Experts of a small language model: a variant of SOAP for the experts, 579M tokens.
Below are experts of layer 8 (counted from 0) of a mixture-of-experts language model. Rows are named router (the router's row for the expert), gate (a neuron's input weights, with its number), up (a neuron's input weights, with its number) and show model dimensions 256-383. Each number is 128 + 32 x the weight over its row's rms, rounded and kept within 0 to 255.
Before each expert's rows: a language model's description of what the expert responds to; "gets" lists some tokens that make up at least twice as much of what it gets as of all text. This comes from a sample of Wikipedia text that the model never trained on. Tokens count by the router's weight.

# expert 11
What it handles: Prepositions like in, during, throughout in sports-trade and music-release sentences, plus nouns like album, band, club, and game scores.
gets: " in", "|", " on", " In", "In", " during"
router [154 101 145  95 127 112 120 141  77  92 166 156 176 101 104  98 163 138 126 172 184 119  85 171 142 167 161 140 152 150  95 188  98 139 155 168 136 108 125 106 114  72 147 158 149 160 140 185 109 153  89 129 113  98 115 150 150 130 118  92 135 113 120 152 138 162 184 143 126 140 142 131  78 100  56 151 111  63  92 109  70  95 145 102  58 128 111  85  87 171 141  79  84 102 120 130 158 136 140 167 146 181 122  94  98  86  70 182 100 130 165 131 137  92  89 102 125  90 176 113  86  97  98 148 177  76  97 133]
gate0 [203 158 107 142 192 156 143 110 121  72 126 138 166 154 135 167 150 164 124 113 119  86 109 137 136 129 141 181  96  86 162 137 146 128 138 111  89 121  92  94 163 125 110 148  99 106 135 173 136 180  76 154 107 104  73 115 150 125 152  99 101 111 134 150 154  87 125 172  93 120 163 146 110 108  90 121 165 115 143 151 101  33 114  97 113  90 125 168 101 125 139  81 123 126 126 179 120 102 161  95 128 106 134 161 113  76  88 202 166  94 126 156 125 121  95 201 114  50 138 115 129 146 120 144 158 116 129 130]
up0 [136 100 184 114 191 108 133  96 167 121 138 156 108 142 143  45 171 101 106 153  83 162 149 114 111 103 136 123  36 157 114 133 120 129  58 190 126 158  98 175 154 156  50 132 112  78 125 104  99 167 137 127  98 123 133 142 112 132 176 196 127 146 186  97 123  85 141  50  91 192  91 141 152 113 109 108 177 169 145 153  92  75 122 139 145  77 143 168 177 103 119 103 129 145 117 148 151  83 137 152 161 154 130 122 115 102 101 146 176 120  95 130  86 201  84 113  79 118 168 153 160 153 159 114 103 134 150 115]
gate1 [114 133 134  74 148  97 142 238 106  89 159 169  86 143 117 128  92 160 180 123 149  87  99 139 151 105  89 195 197 133 171 184  67 134  83 122 121  98 170 205 116 125 142 121 136  97 114 194 106 121 141 142 129 109 149 141 105 173 128 129  83 100 147 122 157 139 111  81 114 102 118 168  95 151  99 144  95 116 108  85 124 163 123 138  79 158 135 153 127 190 163  76 112  84 144 103 199 121 186 143  88 152  79 146 138 113 109 153 125 121 131 164 162 160 129 130  82 114  92 110 130 146  78 122 138  93 114 110]
up1 [129 145 122 154 139 128  95 136 118 132 114 148  81 160 135  77  82  99 124 134 171 130 118 138  82  88 118 134 144  97 110 125 116 106  98 146 111  90  71 103 167 145  98 130 102  94  62 128 137 155 163 130 106  97  85 158 127 120 126 141 160 143 164 106 179 157 166 137 182  65 105 111 150  84 108 117  93 174 165 119 127 180 131 159 112 179  85 154 169  68 213 114 116 153 171 139 127 164 186 156 115 134 120 119 162 150 119  74 123 174 162 127 159 116 108 122 175 138 148  89 121 108 165  58 160 114  95 182]
gate2 [121 118 174  88 131 155 189  95 165 130 105 145 169  99 156  56 215  95 181 135 145 157 129 139 116 121 102 183 101 101 128 139 141 168 149 174 128 136 127 132 149 149 154 164 110 138 162 150 119  76 198 167  91 132  94 194 134 192  74 121 144  96 123 106 129 160 124 133 108 129 141 142 141 165  88 158 144 104 100  95 176 149 114 121 107  94 148 129  94 163 108 110 140 157 150 134 180 167 119 103 127 142 169 150  86  86 140 133  35 146 105 121 182 127 128 112 152 104 130 136 114  89 193 160 118 117  97 179]
up2 [131  86  99 138 101  86 137  65 127 188 173  85  96 149 121  97 171 118  95 113 106 164 109 145 107 116  80 126 100 159  91 107  80 123 166 166 166 165 123 128 105  92  97 102 116 126 176 129  93 135 173  51 205 132 191 159 179  73 114 148 131 105 122 145 179 128 128 104 113 131 104 137 183 138 149 101 159 106 162 138 132  97 133  88 121 160 167 106 149  47 147 140 141 119 140 119 102 130 125 110 105 125 130 110 151 134 158 160 109 121 163  93 115 166 174  98 124 151  85 116  84 108  62 117 122 124 106  79]
gate3 [119 169  57 153 168 115 100 150 152 143 169 132  79 125  93 141 121  76 177 127 187  74 167 132 126 133  75 163  81 167 109 131 103 108  94 161  96 135 137 200  92 105 124 155  91  72 137 185 153 148 186 166  92  30  73 121 181 137  76 137 100 142 138  88 135 156  62 143 105 167 112 129 130  98 116 152  96 127  91 124  88 162 141  91  70 164 138 176 158 136 146 149 131  44  91 103 163 124 134 161 129 101 140 123  96  96  86 164 124  71  66 116 130 153 162 122 139 115 140 146 196 144 150 137 151  82 110 151]
up3 [155 111 156 124  73 134 149 144 124 101  93 149 196 142 163 146 144 138 124 147 165 167  96 126  68 101 105 115  98 139 164 112 159 169 148 152 106 135 150  80 168 156 208 134 160 178 160  95 143 158  84 112 113 121 119 172  85 192 134 171 141  89 147 100 125 114 153 132 152  74 100 119 122 133  94 182 135 118 134 103  99 123 141 125 128 143 118  96 110 156  92  78  80  78 114  97 137 136 167 168  93 143 133 167 165 106  70  90 131 150 139 128 152 162  93 117 122  74  98  60 115 181 123 148 118 127 149  95]
gate4 [142 169 148 151  94 145 118 161  88 153 195 151 128 173 136 159 120 117  92 143 173  97  84 167 119 119 146 208 115 110 123  84 127  95 155 100 137  98 117 133 107 171 158 120 138 176 160 167 121 121 204 126 104 121 127 192 122 103 135 132 133 139 132 118 125 151 168 150 181  68  83 114 111 161 107 142  77 143 113 148 107  76 155 110 123  79 150  54 155 100 128 209  85 146 109 147 159 136 209 113 165 109  47 123  85 109  97 112 121  72 147 131 132 136 149 109  94 163 123  87 196 133 125 122 154  74 108 153]
up4 [ 82  87 135 119 115 157  87 117 171 118  98 159 129 146 178 150 135 183  79 102 152 165 109 105 150 153  97 138  74 177  62  99 113 136 133 106 105 115 124 159 167  72 107 131 106 124  86 121 138 149 139 146 137 115 125 132  92 121  93 129 150 150 149 115 107 166 197 166 140  76 149 175 126  90 160 127 167 132 130 141 158 109  83 116 131 233 104 148 133 118 143 121 158 125 123  61 164  99 165 110  96 135 123 132 109 152 162 157 145 136 144 103 124  85 149 120  60  96 169  88 112  90 128  73  86 125 141 216]
gate5 [ 96 128 135 107 151 201 173 133 136  60  77 105 140  55 113 101  79 125 152 137 131  74 106  97 134 162  98 112 119 135 121 190 144 147 147 130 152 101 112 154 125 117 145 115 148 165 157 191 115 116 100 143  85 119 119 115 123 112 151 100 112 139 115 118 105 159 109 145 118 123 141 108  89 155 151 197 181  96  88  88 118  81  57 159 169 139 145 116  99  79  72 129 148  96 177 141 124 119 162 142 108 148 127 127 134 134 163 189 172 177 163 124 150 145 133 117 110 118 141 168 125 163 106 180 146 145 150 112]
up5 [ 78 101 138 229 136 123  85 161 183 176 113 114 157 114  77 123 127 109  97 119  88 100 109  80 120  64 125 164 139 144  62 143 115 162 140 182 123 140 130 121 123  96  69  74 118  51 160 131 119 206 127 124 151  94 185 135 116 134 159 130 142 128 198 218 179 144 181  96  73 102 143 128 143 156 176 111  79 140 100 133 139 123 101 150 148 136  47 153 153  84 128 115 153 184 101  60  84 132 144 159 113 156 176 101 136 121 115  92  93 107 106  85 157 100 151 110 149 198 181 109  90 186 103 116 140  91 147 101]
gate6 [110 145 139  80 141 182 118 151 107 110 166  93 164  97 122 162  90 111 150 122  97 154 138 142 118  87 127 146  80 173  93 113 121 117 137 133 140  98 137 102 152 104 154 132 178 121 115 133  91 125 116 135 177 119 100 123 136 113  88  75 145 145 135 125 135 120 115 125 131 114 165 178 107 173  35 124 112 105 107  61 103 150 127  95  66 127 157 154  97 183 134  73 131  88  66 126  80 127 122 137 114 132 128 129 125 141 111 145 120 156 159 105 185  75 159  74 152 156 179  76 197  87 158 189 152  96  86 158]
up6 [134  91 162 126 167 145 111 124 137 106 159 113 147  73 113 133  89 124 120 122 116 190 123 179 183 109  91 144 148 112 141  77 116 145 190  61 162 118 112 126 172 139  66 126 117 156 156 142  87 141  95 123 178 110 128  98 123 105  71  97 119 113 122 142 166 134  82 149  86 121 148  84 132  81 129 102  96  91 126 176 108 157  89 106  95 152 170  97 115 104 108 126 111 145 106 170  94 112 111 158 127 135 154 120 103 152 127 109  71 128 114 125 212  95 152  66  87 120 114 107 164 133 124 137 137 165 137 137]
gate7 [ 71 145 134 154 142 154 164  90 132  91 121 189 155  97 141 136 115 149  68 141 159 182 141 183 136  64 185 156 135 190 106  78 155 166 151  88 109  85 126 128 143 143 193 112 173 124  85 121  49 134 147 105 137 126 145 107 163 156 110 143  96  53  93 161 132  95 112 162 116 142 180 112 126 121 145 191 123  96 153  30  33 152 114  88  56 180 146 158 103 109 167  58 120 109 165 143  83 104  76  86 174  92 117  76  97 153  99 165 115 155 163 130 138  79 140 114  81 138 151 191  59 100 141 143 128 117  99  83]
up7 [ 57  59  91  91 144  93 162 119 117 107 132 139 146 122 121 145  89 179  89 166 130 131 130  81  75  76 145 128 175 143  81  99 108 207 125 123  96 116 166 147 111  81 108 123 150 146 167 141 127 145 149 120 162  66 134 107 198 147 167 160 137 155 126 151 106 152 104 168 128 130 143 127 150 128  85 134  37  84 185 142 143 132 120 158  74 138 142 165 125 187 138 113 121  99 169 105  22 136 121 168  95 143 118  53 160 150 141 200 166 105 113 116 157 100 124 110 136 226 112 132 111 138 107 102 129 172 142 112]
gate8 [122 116 113 170  86 114 100 157  85 128 102 100 129 112 112 127 156 142 162 169  84 112  96  90 133 142  91  94 157 232 188 129  62 100 138 160 102  86 142 121 134 136  88 207 144 133 135 146 143 139 120 146 142 149 174 131 175 155  72 135  97 130  39 146 138  55 184 157 166  77 157 139 164  99 105  91 100 122 112  97 141 108 102 130 138 155 137 130 100 113 130  81 118 104 175 112 125 154 171 153 128 126 133 137 107 134 125 148 144 129 139 102 105 144 103 116 152 109 170  94  77  32 152 121  99 159 128 187]
up8 [124 120 136 221  80 119 157 179 129 158 119 119 135 123  96 150  93 125 148  85 117 150 127 116 129 185 114 160 112 111 171  89 131 175 122  93 146 103 208 156 134 163 131 113 157 141 172 114 104 109 168 119  89 116 115  96 160 153 155 131  98  61 104 163 142 108 166  83 167 130  90 105  95 112  70 134 113 104  66  62 142 210 178 116 158 108 205 142  90  91 121  79  90 102 161 143 195 141  90 108 141 140 135 112 137 131 142 129 133 102 103 205  58  86 144  77 136 153 140 142 135  99  86 151 139 115 115 165]
gate9 [113  61 114 146 142  99 163 113 153 150 161 104 129  75 118 111 147 180 114 117 181 124 130 130 123  76  98 138 146 113 109 152  85 150 101 185 133 106 137 151 170  91 142 151 119 177 153 157 126 105  90 132  60 120 136 128 128 134 133 159 156 136 142  94 147 162  84  55  90 150  79 111  83 105 170 124 131 112 157 164 119 158 137  98 140 162 135 148 157 150 103  51 126 170  95 117 119 132 168 166 182 206 127 144 153  99 135 178  95 126 164 141 161 157 115  88 122 101 188 140 114 124 110 161 122 114  97  90]
up9 [174 101  94 132 175 179 172  74 120 148  92 192 183 160 192 190 143 118 131 148 113  90  79  69  77 140  87 189 164  85 133 116 126 112  91  74  67 132 179 166  99 110 176 123  93 109  52 125 119 169 164 139 141 102 111  55 126 105 119 131  95 148  97 146 118  80 139  65 169 140 105 173 149 152  76 149 195 141 112  53 158 107 142 110 127 116 123 116 180 120 148 127 176 126 149 117 154 101 138 135  96  88 117  91 116 135  95 107 158 151 146  86 167  84 110 111 168 139 158  98 101 122 114  96 106 102 150 182]
gate10 [114  97  14 131 141  74 114  87 150  96 116 136 113  88 172 138 118 110 157 138 151 104  94 164 124 193 113 133 121 136  41 136 136 102 111 114 102 119 178 144 113 137 125 105  93 188  62 105 107 117 110 145 156 159 155 116 171 134 123  98  82 154  81 130  92 162 161 140 142 118 134 144 139 114 124 151 106  40 100 102 115 104 176 151 139 100 136 133 143 119 124 134 140 170 152 125 106 103  44  83  95 152 103 145 103 145 158 141 114 135  97 147 174 153 131  86 198 132  99  85 183 161 110 128  85  68  94 170]
up10 [178 145 158 180 111  84 109 154 164 160 125 110 110 114 157 130  64 169 165 122 128 111 150  49  95 182 160 140  89  80 171 119  84 144  93 144  90 128 112 113 162  79 113 156 159  39  98 121 179 134 169 166  80  82 153 142 103 152 134 138 128  79 113 123 134  83 143 111  62 122 190  90 151 135 138 101 192 180 101  74 171 105 126  98 178  98  91  83 167 110 178 106 136 131 135 172  95  71  96 161 136 105 108 116  98  95 192 133 104 135 184 158  95  89 130 100 163 141 171  98 146  60  96 106 163  94 155 147]
gate11 [146 111 148 141  82 124  93 137  78  89 119 110 117 136 102  85  96  92  33 131 205  81 101 132 218 171 149 142  91 164  65 134 175 106  94 150 138 131 148 119 162 127 163 136 155 161 157 106 131  99  83  76  99 151 105 172 141 167 100 132 129 115 153 136 113 137 196 102  84  93 137 117 119  94 154 160 107 118 128  99  96 132 178 109 128 100 117 145 153 152  80  97 157 172 113 109 171 136 176 104 131 131 118 118  97 101 109  69 105  93 119 142 109  92  90 142 135 147 194 141 125 167 127 191 160  58 128 130]
up11 [137 126 119  93 146 158 160 111 152 175 110  95  96  98 155 155 171 126 119 151 133 128 121 118  99  79 113  86 122 113 126  97 126 151 168 108 133 141 164 135 138  76  97 150  99  85 151 174 124 117 120 145 130 166 124 118 110 142 143 135 141 111  89 101 113  98 132 119  69 147 159 187 127  56 163  67 121 161  81 148 124 106  63 101 111 148 163 129 109 125 168 177 128 127 131 201 105 118 163 144  76 124 116  75 141 194 151  54 177 133  66  89 144 152 164 136 141 155 102 119 121 141 137 102 112 171 160  97]
gate12 [174 139  70 154 148 103 119 123 137 104 145  99 139 128 147 119 140 110  46 112 152 128 136 146 117 171 161 148 199 118 136 134  68 143 159  94 144 110  82 123 147  90 138 120 155 150 190 106  93 149 120 135 179 103 128  94 143 153 127  70 144 104 137 118 117 154 145 156  93  91 116 195 144  88 116 135 141  98 128  98  71 148 120 109 129 181 118 148 104 128 115  65 106 105 134 138 134 170 126 101 118  95 168 145 135  98 104 177 120 194 134 150 104  93 189 138 126 100 128 167 135 122  68 149 129 148 153  97]
up12 [123 117  63 111 136 118 167 162 209 123 160 135 158 145 119 152  80 138 133  79  66 121 164 156 105 107  60 123 140 122 124 161 123  98 113 155 124 100 127 162  83 134 128 131 124 134 179 147 136 151 147 126 186  99 115 135 185 144 128 138 161 150 167 143 181 126  92 110 174 136  98 199 119 145 146  95 119 130 122 106 157 151  93 166 130 116 138 145 141 128 111  61 122 105  97  81  99 153 111  77  99 117 131 112 157  81 110 111  63 150 158 109 138 162 189 120 102 129  74 145 128  98  67  79  77 137  81 192]
gate13 [146 149 124 188 139  77 105 152 114 108 164  90 120  75 113 119 125 140  96 149 151 172 111 108 112 137 103 167 105 109 127 156 109 105 139  99  91 171 126 149 155 141 142 113 141  92 144 104 126 144 143  83 132 165  64 174 121 146 116 111 178 196 172 133 183 137 151 155 151 113 155 100 110 156  85 105 137  66 131 103 132  98 169 100 153 177 127 130 108 176 140  93  92 162  91  94 120 141 145 150  89 173 115  79 198 160 179 193 103 187 146 112 123 117  76 136  97 169 120 166 107 144 113 178 173  96 135 144]
up13 [ 63 124 141 121 107 128 165 113  76 101 132  84 111 148 141  85 129  91  99  61 114 171  79 135 146 105 139 132  74 159 147 128 147 163 132 154 134 132 145 146 165 130  71 151 142 139  70 122 112 125  48 122  62 124 147 134  84 146 137 179  93  90 162  94 146 139  80 163 147 164 135  92 106 160  84 102 201 118 106  93  89 151 178 113 158 228 135 149  64  63  96 146 106 139 127 114 168 131 130 176 120 152 163 151  61 133 148 152 170  73 171 104 151 116 125 111 122 130 196 148 193 142 163 177 128  48 143 110]
gate14 [188 142 147  21 123 101  82 145 157 149 139 135 156 117 188 164 101 105  99 142 148  95 134 121 162 115 140 176 105 162  75 108 179 118 108 150  67 186 119  99 157 122 137 137 197 161 152 147  91 124 107 124 127 118 165 145 164 153  86  97  98 122  76 128 119 147 166  85 140 136 145  92 100 118  99 151  69 115  68 106 115  95 120 112 135 131 126  99 102 205 156 119 149 152  96 122  84  78 128 109 135 135  41 144 106 152  98 123 130  90  89 139 107 108 132 118 151  50 157 208  89 170 116 134 159 169  62 187]
up14 [197  98 152 129 139 165 197  88  93 108 139 168 174 170 193 121  71  92 117 120 105 156 146 145 167 106 167 130 164 167  76 149  95 101 176 105 140 119 113 100 113 117 183 106 134 164 157 105 145 138  98 142 137 166 102 130  84 190 207 102 143  78 132 167  73 136 127 182 153 125 177  65  66  81 139 109 158 118 108 143  91 156 137 135 107  50 125  94 107  59 127  61 156  98 137 148 191  82  79 127  80  30 151 140 121 103 153 178 126 148 121 144 113 104 184 124 150 113  93  89  93 106 142 108 181 110 182 121]
gate15 [219 112 117  64 114 141 135  66 152 117 156 132 114  97 147  79 122 110 133 132 153 122  93 136 133 153  98 162 145 160 114 107  59 168 133 173  93 121 135 135  62 131 176 117 115 124 135 125 124 182 113  68 151 141 115 169 176 143  88 116 152 139 137  94 133 211  94 106 149 126 105 156 111 174  80 160 102  56  96 131 161  78 165 101 143  90 100 121 154 101 133  91 170 182 152 121 163 136 114 132 144 179 113 102  96 103 148 164 129 134  88 119 100  62 110 121 156 111 113 195 180 123 139 128 139 115 102 111]
up15 [166 145 163 165  91 101 148 169 153  88 142 170 141  88 156 112  95 155 150 137 128  79  84 116 148  59 133 103  91 105 104 123 110 162 165  86 101 140 165 160 125 154 180 138 161 164 104 142 116 117 165 107  90 107 125  98 131 141  96 164 143 204 117  81 151 171 108 137 131 107 142 168 106 163 139 145  84 166 106 111 127 122 204 126 138 114 146 146 124 150  86 111 135 123  82 146 185 158 183  96 169 164 152 156 145 173 160 135 150  66 127 158 114 160 156 113  62  99 150 199  91 164 152 148 134 123 104 131]
gate16 [ 99 195  65 105 127  91 114  87 113 119 157  54 104 112 110  80 180 156 115 114 132  51 142 121 137 136 137 152 128 161 164 183 169 134 143 149 131 107 146 127 115 112 157 191 161 136 176 163 110 142 153 167 125 113 155 169 167 130 137 163 186 113 112 112 158 103 118 117 119 127  64  70 142 122  96  90  97  97 171 122 136  72 172 123 127 193 134 139  80 104 140 112 186 100 183 141 126  94 102 113 120 126 112 152 144 138 159 155 137  52 130 117 148  89  77 124 157 114 137  79  93 152  41  68 128 145 119 147]
up16 [140 132 163 137 137 157 130 152 123 184 104 171 149 147 102 194 188  90 146 155 143 117 112 136 129 115 185 111 137 122 131 101 114  90 124  88 157 107 158 132  96 156 126  97  75 136 137 118 132  84  60 152 169 134 101 134 106 105 144 104  49 171 119  89 109  95 148 147 127 107 125 174 121  87 155 139 139 187 162 199 121 177 121 127 140 135 128 116 151 158 113 159 107 121  80 115  96 129 123 147 142 104 118 115 128 151 129  50 117 181  69 101 114 180 164 146 125 189 142 101 128 159 148 170 152 133 163 115]
gate17 [132 109 170 131 149 162 131 109  97 126 150 153 125 131 119 123 150  76 134  73 135 104 116  97 151  91 104 150 165 123 103 129 139 120  50 144 134 160 139  92 103 132 183 145 113 107 169 121 119 140 139  65 106  78 102 165  81  84 106 143 180 140 165 141 135 157 154 147 134 131  98 137 125 194 119 179  96 100 137 124 103 119 107  98 136 138 143 108  91 169  81  98 182 112 149 116 104 161  86  96 109 175 101 123 131  99 145 102 128 119 146 128 149 155 144  88 106  89 155 103  73 138 132 140  92 118  89  56]
up17 [115 101 113  80 117 154 129 106 132  95  90 183  73 135 140 226 142 125 143 133 110 124 163 143 106 146 121 138 131 136 136 108  89 112 182  90 127 119 110 130 203  94 139  97 152 156 138 120 103 137 102 115 161 166 154 137 106 134 215 129 174 113 121 152  50 113  87  72 123 151  99 140 160 166 175 165  90 128 141 154  77 108 186 112 117  90 197 102 145 101 142 145  96  93 108 101 196 134 103 181 138 132 114 139 136 176 160 155 149 133  75 148 101 132 124 118 138 197 130  75 137 148 125 119 103 147 164 102]
gate18 [199 108 109 127 148 131 141 122 190  97 136  71 146 168 106 111 133 115 120 181 184 121 175 154  92 130 112 142 101 103 142  95 150 124  97  84 142 134  73 146 163  99 122 156 175  80 162 154 112  94 104 142 109  86  98 151  77  69 105 215 147 123 129 153 135 148 140  86 163 162 123 149 187  56  85 109  95 130 109 150  72 138  93 131  78 140 161 129  81 113 102 163 188 136 101 156 154  97 132 129 157 180 109  69 131 153 114 140 133 136 122 145 103 113 148 186 164  58 147 111  79 169 104 138 113 127 109 150]
up18 [102 127 144 111 137 144 128 149 144 146 126 113 112  83 133 106 144 113 107 113 107 169 145 180 139 156 178 128 138 142 123 108 107 117 127 102 135  88  77 120 139 136 117 118  92 110 130 121 127  88 100 158 155 142 118 116 139 130 104  69 112 108 130 134 123 123 151  92  80 125 143 164  54 180 167 227 163 174 147 162 197 118 149 154 157  86  99 101 117  96  72 106 121  75 217 150 117 125 127 128 133 158 161 155 119 105 160 153  53 135 154 150 130 169  97 154 118 152 145 116 111 126 158 133 111 126 201  91]
gate19 [104 160 122  91 168 165  75 130 140 203 106 181 188 122 118 119 100 161 163 132 130  97 176 122  97  83 144  96 139 148 135 144 163 167 117 161 107 137 149 132 100 174 166 112 122 111 113 151 147 120 107 160 153 107 106 160 148 201 105 107  76 105 131 139 183 152 169 198  93 112 166 149  96 133 100 104  92 108  95  76  91 139  88 127 120  96  73  81 149 101 127 105 113 100 141 121  97 120  76 115  97 144  85 121 131 120 150 142 134 136 125 138 134 119 133 148 132  88  91  76 114  47  94 123 115 112 134 136]
up19 [136 143 181 121 127 120 145 168 155 120 134 171 111 159 141  66 129 167 121 174 118  84 172 103 154 152 189 135 131  87  94 155  77  52 115 119 145  64  55 119 141  84 149 130 119 134  84 133 114 174 155  75 102  78 122  82 122  76  82 170 150 133 151 129 143 134 143  94 138 112  99 142 142  80 192 129 142 105  80 143 153 130 118 131 156 136 150 155 127 142  88  97 202 198 102 116 147 175 164 107 145 137 135 116 168 128  52 113 125 172  59 139 159 186 142 101  97 137  81 164  95 158  93 180 102 131 121 118]
gate20 [152  66 147 165 125 130  89 166 102 139 185 176  90 111  53  68 140 117 122 158 131 138 111 112  84 117 116 136 153 142 179 104 116 124 129 138 172 142 157 151  45 112 104 138  79 134  87 150 119 144  59 107 142  85 101 138 170 150 127 254 132 140 146 149 134 178 183 178 131 120  35 163 140 146 166 125 113 112 124 184  92 113 132 120 103 121 149 178 111 107  89 206 143  98  82 182 162 163 162 132 119 179 100 133 151 169 113  45 137 118  96 176 166 166 172 155  92 123 146 190  81 197 122  75 144 125 124 125]
up20 [157 152 126  94  86 150  91  95  79 122 106 131 162 112 197  81 159 135  72 149 173 143 140  97  90  77 149 113 110  41 117  81 130 113 137 145  92 124 142 109 109 139 104 135 119  73 193 132 114 123 166 196  37 160 132 104 118 126 163  88 127  95 114  65 126 137 136 147 112 159  77 123 158 122 102 102 157 169 107 123 169  71 124 113 154  86 161 122  90 190 149  92 146  86 167 109  84 119 106 146 131  71  92 102 139 107 128 185 123 133 139 157  80 183 133 163 141 153  68 172 170 154 103  95 105 207 118  99]
gate21 [119 181 160 113  95  97 100  88  96  88 177 181 155 193  86  93 152 125 145 109 107 154 148  71 151 153 123 148 116 187 113 153 104  95 108 172 152 155 103 108 115 120 128 109 128  93 176 179 140 148  60 172  88 141 127 160 200 124 168 160 138 175  98 132 136 143 181 110 171 123 143 132  72 111 121 142  44 144 132 157 127 114 155 119 137 127  63 109 113  86 154 103 102 172 113 121 121 120 179 167 160 145 140 139 112  42 142 117 138 160 142  96 200 107  78 106 118  81 102  75 170 153 110 133 138 115 152 155]
up21 [109  92 124 119 106 141 146  99 168 168 100  87 120 143 137 130 153  53 122 116 156 159 127 183 113 130 166 141 144 168 106 152  89 146  89  18 195 111 110 229 173 123  99 132 147 141  98 152 134 111 123 153 134 126 180  91 150  92  74 143 129 155 226 116 111 127 116 148 126 161 123 175 146 113 155  82 110  68 145 156  79 172 126 202  87 179 184 176 148  94 132 163 169 173 144 106 124 127 121 158 131 125 113  97 137 144 171 108 157  98 116 111  61 113 134 144 172 119 168 135 124  80 119 160 152 145 121 114]
gate22 [114 111 105 110  95 133 126 145 155 133 143 173 144  99 123  90 121 149 138 183 102 154 116 167 155 186 149 123 172 155 108 155 109 141 150 182  97  90 156 139  36 138 110 158 149 171 113 152 124 142 182 127 152  78 168 170 109 151  83 130 110 130 122 104 139 192 192 198 122 123 148 113 106  86  60 102 131  92 168 124  89 102  98 113  68  97 100 106 136 112 103 113 102 104 127 152 111 166  82 128 172 136  97 162 137  79  11 198 156 122 107 148 110 140  99  57 150  84 143 101 109 115  99 165 168 128 113 109]
up22 [ 89 158  97 137 117 178 126 175 135 129 117 163 180 140 122 125  93 182 156 172  80 160  92 153 116 156 144 130 172 187  97 150 127 158 149 187 114 115 131 113  53  92 129 155 115 163  91 150 134 188 145 104 162  51 114 114 118 105 105 112 132 132 148 123  98 174 139 133 104  89 132 159 121  85 100 141 122  65 138 105  48 108 126 106 115 128 104  96 155 118 148 139 144 121  94 162 138 174 102 151 162 124  75 132 157  44 106 202 149 148 140 151 135 114 112  90 140 130 138 125 147 131  80 104 128 141 143  97]
gate23 [140 122 161 108  58  90  94 126  69 116 144 104 152 110 110  66  91 126 100 168 119 103 142 121 170 131 134 159 131 178 108 128  95 149 163 173 190 144 183 129 143  91  99 114 133  89 138 197 131 128 134 112 156 124  74 135 150 121 157 167 102 112 129 186 125 103 172 145 155 150 169 113  44 175 161 173  54  95 171 131  64  88  56  80  45 111 131 149  99 137  77 131 138 130  95 165 144 155  78 108 176 119 110 219 152 160  51 141 122 121 152 105 132 121 152 102 155  73  96 167 133 146  76 182  92 111 121 125]
up23 [134 126 129 147 142 113  98 107  94 118 109 129 109 168  97 120  98 155 100  88 128 100 106 141 142 184  70 152 161 162  94 125 136 124 167 124 117 125 153 129 171 115  88 148 151 163 155 110 138  88 133  92 115  85 129 176 130 153 114  97 229 141 179 147  98 165  69  56 154 112 151 106  69  58 188 100 140  90 104 133 130  89 124 142  99 105  84  78 126 164 134 129  90 162 168  77 171 192 173 143 163 106 123 111 142 126  44 139 124  87 165 127 109  94 112  84 128 111 204 138  98 133 112 146 113 156 181 155]
gate24 [196 111 166 145 153 124  59  96  82 120 197 102 105  94 116 109 117 121 111 169 176 117 125 170 130 161 121 149 148 130 122 123 142 107 165 164 121 102 126 155 166  61 102 113 129 102  84 198 125 171 110  82 153 100 104 102 117 155 143 109 138  96 141  91 159 113 125 116 154 158  75 172 183 187 137 129  93  41  75 141 116 134 154 152 153  51 169 149 115  62 127 133  69 141 141 102  90 136 148  64 150 112 104 139 135 111 126 177 139 177  59 142 122 128 107 104 101 117 134 143 131 116 143 152  62 234 139 142]
up24 [171 176 105 164 128 192  74 128 109  99 141  77 145 123  88  95 110  69  93 127 157  80  88 132 102 114 129 120 139 119 140 144 161 143 148 151 104 118  91 153 174 124 144 124 119  59 140 193 144 161  65  64 155 148 127 141 126 107 115  68 141  61 185  77  97  97 113 135 175 166 132 152 178 101 132 105  94 107  95 121 133 114 116 202 103  75 157 156 140 135 127 134   6 117 100  96 145 150 119 112 115 146 144  89 149 129 143 125 133 157 149  75 118 164 110 133 115 130  86 142 138 142  80  95 130 157 144 120]
gate25 [103  82  99 106 118  80  94 108 122 171 120 117  90 112  89 138 132 124  98 121 168 114 123 177 142 113 137 139 119 194  97 132  88 101 124 116 175 101  99 100 133 120 193 110 161 135 147 163  96 118 149 115  82  93 119  99 170  81 145 175  93 114 193 198 131  97 101 159 114  89 110  61 170  80  73  73 125  90 132  98  84 109 161 177 117 160 138 146  91 131 132 118 136 111  87 170 105 212 106 122 109 212  70 130  92 120 106  92  99 161 146 108 161 102 126 138  82 125 196 193 122 116  85 130 153 137 184 131]
up25 [144  85  91 159 114  95  42 175  90 106 187 188 134 176 167  88  95 143 105 188 126  78 136 120 127 121 140 103  91 142  67 124  99 163 156 157 152 136 187 202 137 129 103 109 116 167  66 117 197 119 199 106  99 155 125 147 114 136 134 153  83 145 105  85 153 140 180 112 142 136 205 179 107 117 140 127  89 136 133 113 123 100 118 211 104 104 150 169 177 140 104 106 124 118  98 133 168 112 134 151 138 134 119  99 201  93 152 100 142 177 145 170 128 154 158  96 162 114  96  94 101 155 135  70 153 101 150  87]
gate26 [148 157 151 139  88 108 137  91  90 148 137 105 175  75 104 167 173 140  85 158 156  97  81 100 199 155  98 123 104 132 171 183 212 118 149 187 128 106 161 123 184 174 162 102 120 150 193 153 170  80  48  66 112 109 143 126 152 158 121  58 142 113 125 109 153 178 139 120 108 152 130 114 122 173 101 152  99 118 128 143 114 157 180 152 111 110  91 132 160 110 130 139  90 128 156 156 102 153 100  98 122 187 120 128 111 161 153 139 115 134 111  48 123 179  49 109 104 143 136  64 166 112  78  92 115 108  87 150]
up26 [ 67  85 144 170 106 179  84 154  96 122 182 132  99 132  76 107  75 144 142 114 109 125  66 166  99 162 158  93  89 188 124  84  89 102 143 148 146 140 156 171 126  97 102 110 121 155 122 131 137  65 111 186  72 116 155  94 177 125 175 132 117  95 128 124 114 129  73 154 114 199 135 147 140 193 105  99 174 159 187 106  73 117 115 138 101 190 152 236 102 128 154 128  62  87 155 127 158 139 158 198 115  92 165 124 182 181 129  73  60 193 105 154 113 133 130 146 220 134 102 155  83 122 122 146 113 110 112 174]